From a checkpoint of a small mixture-of-experts model trained on Wikipedia.
Size: 14 layers, width 640, vocabulary 15698, 147M parameters.
Experts: 40 experts in each of 7 layers, 3 picks a token, a softmax router.
Training: a variant of Adam for the experts, 947M tokens, 7223 steps.
Below are experts of layer 6 (counted from 0) of a mixture-of-experts language model. Rows are named gate (a neuron's input weights, with its number), up (a neuron's input weights, with its number) and show model dimensions 512-575. Each number is 128 + 32 x the weight over its row's rms, rounded and kept within 0 to 255. Numbers have three digits each.
Before each expert's rows: a language model's description of what the expert responds to. This comes from a sample of Wikipedia text that the model never trained on.

# expert 19
What it handles: Name pieces in tables. Word pieces right after an initial letter such as D or d, mostly inside foreign names in sports tables, such as D|um|itru, D|yn|avit, D|utt.
gate0:129164150069102138123203092087108113134092066141100149208164131202111112074075114051158134077108128150119106135104132121124148097143156146115182116134097143208143149172176086126123070184127129
up0:089153098129093140134185110107102144152101108108162172188151126187093152094073119023137160072093102111155101154099107141139141109170141080130127124124144169194122117149181082106082079145103213
gate1:124108100075164159098074145140109161119124185121111153133144075162127064153147108144144183096125132072067172123146190120118167086108084152149161173108085129104102134140190090105146082131147193
up1:100156160102149186098169133117097088076165130120199112136106079107163186083149131077164107156164125136167097097121132171127066126152152112112088043085119133168116111115071152117105124121069164
gate2:142118156137148128083133091150180152121098158151130136117117139152126128163115142092161166093155157089082133120221137129099185135146118134133156128090105087104162109148209137157100099160135082
up2:116109162140113111163157200093071090117123093179106099166104103167157103152146126193120098173115123167147099158032109097143097158104093152108114132176127140118086152144053096193165162098159150
gate3:140111105151117158119100098184104109189159145085126188095126116108130170090109128120118139143087119163161179069121156087143123125141089094149154172109097119082153136085095199082108118154109155
up3:162109142206104147149121134180113147156137139056108122152105082104136160107081142157085098147143144158167142114067128108111127167192114114098128151097171143096111196166178181109121070176071138
gate4:136082137074117122156122176131121167130132139107072132066163122167134152141143113111114112100171125150072099176193077157137134120132107095154159131093131093153165150178190079150139064172136163
up4:166180134191130073132144126148156098102095165144133148188094142133151131159127171159160159174148161124132143102075159104121097159109168152107109123142122108099045124085091160131162197110140055

# expert 2
What it handles: Mid-word English syllables. Short inner or final word pieces after a first letter, mostly in names and rare words, such as Ar-ad, c-uss, sorcer-ess, Caldec-ott.
gate0:171089034083135144112111120139147141164140148089114117149113068170095103157112115100119170042177158175060128098156164105157108149142108076103153119062108145117112085107152121113192170100162092
up0:151193143131134092163134163178135091136080154126123119121135154113124167175098155112092117083097105143135133125137093108093155153111111168163122171174125133103052111171139122049155149150181126
gate1:160111169069129148123100089065105132118114133114116189126128099162040123127075089119124080099131133134126147141089140179106171139081165139126144152132135101184181113116086117199117115132153164
up1:121101124065133192110104094060070174078108154097100212142159051126093125092097069092114107093114134114123162180124130156094175099063172146132187131110093158132185080120090139189144050133163166
gate2:151174138138145144106073150104140085117159150101132171054145182143179119125119137141096149164060142115125096110117119148162103075141087210157143131177088157103131112151108151130119117123173160
up2:093138079106127179076105076109133081133138161132107086095172141112120114125121112108052149101126158110101133150123128113105141093116051127149125115140056148105144134142103172130125113111208137
gate3:180119137080186152125150108100142178128071051119198184172134156134125122172147107150124123107139113074109115119071137110158100151094151126092148140114161060169154190138120130099155171123139190
up3:143137100078177126180139087065115173105080096144124117108132128097106130149146078132139105092160100111090141146093112134126096133076132117161175124123097115173126151148161141116180110143152191
gate4:183106144091111137141108191103108124087113153136114175114153123127129143184129090175113138116094104139168142142092122120104183090149064109139123147157086124115120131157164083074126132164087201
up4:105140151141143122146180081175158102117108100118140147119091201148143204105102116140126119164133128188116057105171105190175105085148203126074137142161152093102123129113153161145110131123120046

# expert 29
What it handles: Temporal and contrastive connectives. Function words like but, after, before, until, later, only, not, plus verbs following a subject, in narrative prose.
gate0:116160125137148087150120113133101094097051131089118143140128139136115112125131079097123132100167149112119162065154149076149145103117094068161145078163134110102138110106103039115170138177156158
up0:154122112173119121127097185110158108126135108111095107116165138143070172131166097071058161106174120109077126110136137087084199121079135128131156119106158057118178098093114113069198144119111111
gate1:106131136086142072095066112083096128180163062133125155151115165155117167097119140111129143116141161096041118113175153120119151151089121131057167145126138120144131121081098244121174094179107114
up1:144080126099068110119172049140099163117135106088091150074145182085181147114090060161111154118193108154149149074125160105122134122089116115139128085062127097161185065114118108120131133157155098
gate2:116153134159172114089190068121180134118128101130134148162127163124112127096090117046037168107192166114083134145159143089119154140095097140079139113163140068100097235191134080124195131166058120
up2:173088156064150110109122171153057162118186128114083173098036152147070092157122096192107108119179099113169132168167132127126086147125171157084152115128165105159149098127159168116126100227135130
gate3:098181078149097101161095176139115148115134105147106107159129136214093139105119167130119191078150094150071110157112078093105186131094151098127156153069139082133091140140150194096177094104120102
up3:104161105138080107171122125165169179102112153093079117137146210146140101116081169126078121120155166148115188136145117153104114063102149078094177106166154122137154082164110123092118190132134145
gate4:106118094138045152127105132153127090120128123125083133148149108117097120132124089119087142130113118112109115107126164108095139060086178091112137119114145103166171156087154139107124175123103103
up4:164113150078137118158133127093151176104149102139145147146091169139092116139069181113121139125114167095140094155116107139090138162135094147113162177186121133127116180143122104128136065162108154

# expert 3
What it handles: Year final digits. Last two or three digits of years and numbers after a leading digit, such as 15|94, 1|916, 1|986, often before periods or dashes.
gate0:130181103149144150125125186117171168143158124134166129111109135095145135141110138087086192068066136045091091158134092139098114178158134189116116088158156138107117152106097144140168194119126100
up0:135097139125136126175133072113099110102175134126128178092130189149120129103087138192179062152206100195131115083128127128138175064117126083151137197129119160143167133113169147079079053141204197
gate1:071107134150238099136131093159096084151088113186103097106094106119062096129145113117079133182122128112153167115156158120147180111126059191156125137180123105110124194113106106087134126127151140
up1:106115150118197102121111109169086109131115194110112115105162063129131084146108111164127136221136145139131147120120148099141130098063085241128100127129119137176163105151141103101175112146128142
gate2:080075127112121158144195089148105145100125132130140129176143104121141149127107108121153099067128142106109150186150167110133101170152112142167161158079117181168071094151089191108128101109118151
up2:169141143114117144096112123160140112132139129150198139133111149136208108112136136127148121091083104189094159120141108160127146129165093130245117123141137184110122100094129124171145129190128088
gate3:125152121136104110102175163114134145091112150096111112163153173141165174158126095105131109113110165174065159155115162135136130133166176121144141139099091144114145080145178145124134128053170093
up3:074100058105074155175116134085154124146125145131091173125100104137145119110141140114117194132157144127150190145124138112131157184076156085141145124153092101165086164166169077126090074191145221
gate4:085138028146173151069103130209147134165134088151148083097134094103097130108134119154156127121159162062153141125126124121107177121137076175111108141114124130107112116142117119089129079082134104
up4:084110083076128154075133158152133084233083141185138090130140111121126123054144134099175107118147140103178162135140167095128154068128106117080135130104150082144163182112108138092160134071110081

# expert 6
What it handles: Abstract common nouns. Common nouns after the, of or and in expository text, such as production, design, development, properties, business.
gate0:096108041149133071146137184170160156187144078115176080130154095121170158139123120090153148072106184090072145075215182084100164150069096139162134159065141146134091158141181139102190136107118111
up0:067132109104150125126121128157135135084109225159080161147091165172119109166117136177116078156123070203144127135132154115174196151162155099116199105173198164117128098053131127109134128109216134
gate1:115156138131031148085181143094189074136088102136140102131127136127125183099165209152100157149148150159128139140108118066139170149096119141079121121161145137143133115110143160122153102105047145
up1:164119120124086147115041161133117162096172178163123177126137124108091119101084165108128105147177135097126132139130166155096163130149129065137146138085129159148139172111133170173118186106196130
gate2:135126164083091132102145111069097124099102108099087171180159122119133146149053099156120124147131127074126153126129125150141175158132144126118101115092131151122115162151142091078123059098153133
up2:134126129063094116108136129117093143136095147062069145152143151145145154124023105095138074116094153111115140105144139164121165136156082167158089136072153139127078175113104100108134089130111087
gate3:147049175115115118070071141146127135167117088123109170163105101130091182094112149117114166118117142128120154095119165116084105092117137089101103152106073171179113142133141155140162080143138107
up3:118232061164102113166128174080168156154120095104123132070136092144149111134184119116156086094123128145132144129147090118082171161124150153117163133120181075128063096188135069102145140151105081
gate4:099124142147128115128140079082126103121180154108097105140135088071128124164082108134141105129130192097088149116132093110103124124126083157168160126041113158180117136083127118110163124130131123
up4:117151135120110141145067152167081137101157112124099151116157058143130147117140152156145091190101159064154172103072170179135098148114098100136102164106127121106094151198081061147130139113126178

# expert 11
What it handles: Mid-word syllable pieces. Short word pieces following an initial consonant piece like p or H, inside common words and names, such as p|ock|et, H|om|eland, dist|ric|ts.
gate0:094136129085130103150069185162127108163064155130119081147092132082175173122060132149119077134116142066145105111141136077121129142152138131119116150123097083094091101146127177132144138138208161
up0:087101122202125139176129132050097151130145163121089150144119136159126115136151175099074156092095123136114130138097136079108087110110120094164180135154167179191121136126188091046111129121162152
gate1:192102160151115145092118141120078102093193108121145217134118117160161162093149088105235109133111159137077063104120190185152142111158124132112150118145185076115159156176118132127130085133150110
up1:095164128131199097159213160091181166177109118071161061159136119155127059131132094120100107151112068134137128082143127124111126117073135144128092120118102193149148116123171141060145169152156123
gate2:144166141108154098121130160167225129118157091176087167150075086109158141147135115135161088127109174077169085034167163191123154128115170163142172152143125140170121173078131170144146110146067133
up2:132062085109130125135150096063077153133138125102157182144096200180082099144162197189067097176118118195130126190079107133167060170166145125081120098116162093135144132204123080122093137091161130
gate3:108161139136100132102141127162102136088152125148124088136138143130138150088090126111108151133188170124126157120101120096115156113136115179126104134080142082186135103130113092149152144106095112
up3:216154152073117220151105109178089124071176173126175145133181170107163135075075110122133157101124100171182081084185107108116180144163094082175115123139135126120092108120079160144128103188096095
gate4:151179161080196127114132093172119105161186115112135124169128128139133113119130155124091090186121151110165179092142158149081109121124134146141148105089134114143169210121129146140163165152114133
up4:121177189128135081120120130171148082179127130119126109138134116101151121093114130088115137151146183132135180098192153128080164106113099142163125068095093124081150130103132142104121071177108124

# expert 32
What it handles: Given names and numbers. Common first names like John, David, James, name pieces after a capital initial (V-ance, V-ime-o), and two-digit numbers in dates and tables.
gate0:085109120069134146077172094084145099107152094174157127118157144101165167146212112105147105143163151073125157127125145164126154086149163150104164147095167124136156148126134185155137100069123123
up0:117121095151146119143161159161122177088109143065160125161104094161083147097055194140098103088131055102112125150113131094113078138106140140133127130128156139148140156158089104187141138084126109
gate1:092120101095090167116174144173101184134111148132134138162133165142149166107038083082139103130097146089139185168156201187153117120155120153171165213105069203152122096153151165180154076092123175
up1:147137122129143138157130138153081175150072170148167152141134187140178113084083141090105098193059132133163160170083171152162106113152102139175183188136090154160117122151164141178160150104148132
gate2:050165139082150099116084153159177109155193153142112120128135134115126170031096130109125111123165149080182107122165141136085157117136148160114176174139076132088127189170101178100146069138119130
up2:160054081065086105107130143093129163103082136149129097247115121098058073185126044136140116132135166150121114196106194088115134044051077136193138109132100146108146112127177117090094139123109079
gate3:113090174198124088132054113170147151143117100126153186085106080154142144039128148127090128212074118132147163149124115129090182163127139140141132203147165114164160163140107151072145115135142140
up3:160108128226115160127031097167100136122102138088119140117112112167140130057101112114127128159076149161137161182145127106139160099129159133148141165079145103166136120169133093104134119120163129
gate4:067158112117130131164094135155150093154103097162133120139092078102108165068099086108153093047130117075172130202175140090106137132132129155124166116092099139108178127208115066092079107146121141
up4:108156165163146145123143159171161163108102166094163172136112080190165094110081081116133111132159172138068108143174100120077128110158174114120069165112109132161090136141110131190131152105144105

# expert 17
What it handles: Determiners in music articles. Possessives, numerals and nouns before a noun, often in album, film and song articles, e.g. his, two, fifth single, album.
gate0:097074098159084135172124150130126108141074086106140155071085107160151167130114142147126155177175162114155123166145108088133120164123123134109148121123174183082140056156097173120151145081117140
up0:110103132126064160131117160104125116170119087128125155105137152181139165152124115117099154146140134091118102144146115096081125188081148117106186112103140215110125066161056134115116152134110088
gate1:124059112101110116099130121102177087210159116112102132142175087161125171130114167085134126151152105112099085125151140119122156125122144096126211132117131086128196118092088151124148140096123110
up1:168130122168072143129124164098128153185172150129173138085151130157150149116081112129097156115104126148122110127129118100079169130125137115156126163106145177125071174180120088083175161134114105
gate2:082129084173105147141088128099106155120095092188116053122195096089135143112120075099153167122093146089114158183142094137095160136158142172108157167123143132148077074150148190087131118111112102
up2:082112163103118096118128145161167132148148145117075154167097164106100124129156159081114126098155133168102136109099104128141127127122129133140169102147125077124157172124150073096150111087107112
gate3:112196145150087169095112096102109106098165097119083066182145108118162219128139168139152160129100153125175108133143135113135170218165161164065114137133075159182113106124131120126074096134095115
up3:132106093063121133122140106137205118171123174131151120123094167114097121151165100106153083107145084138056140139093135099143126083087156145137116084067153110115150245134099102128171161098164111
gate4:141153127149100168226091197104121186175120173126141101126165104094184153113140108111180113105077125131127099213140168115088186159173105134117128141103140082141145095123095179161117135148107074
up4:098060135113159133130144089130133157142097112045186091152133092084153130059135139165085194094113117115186124126166147109108134134120124153143130133117125142102134084086097168135133131135166103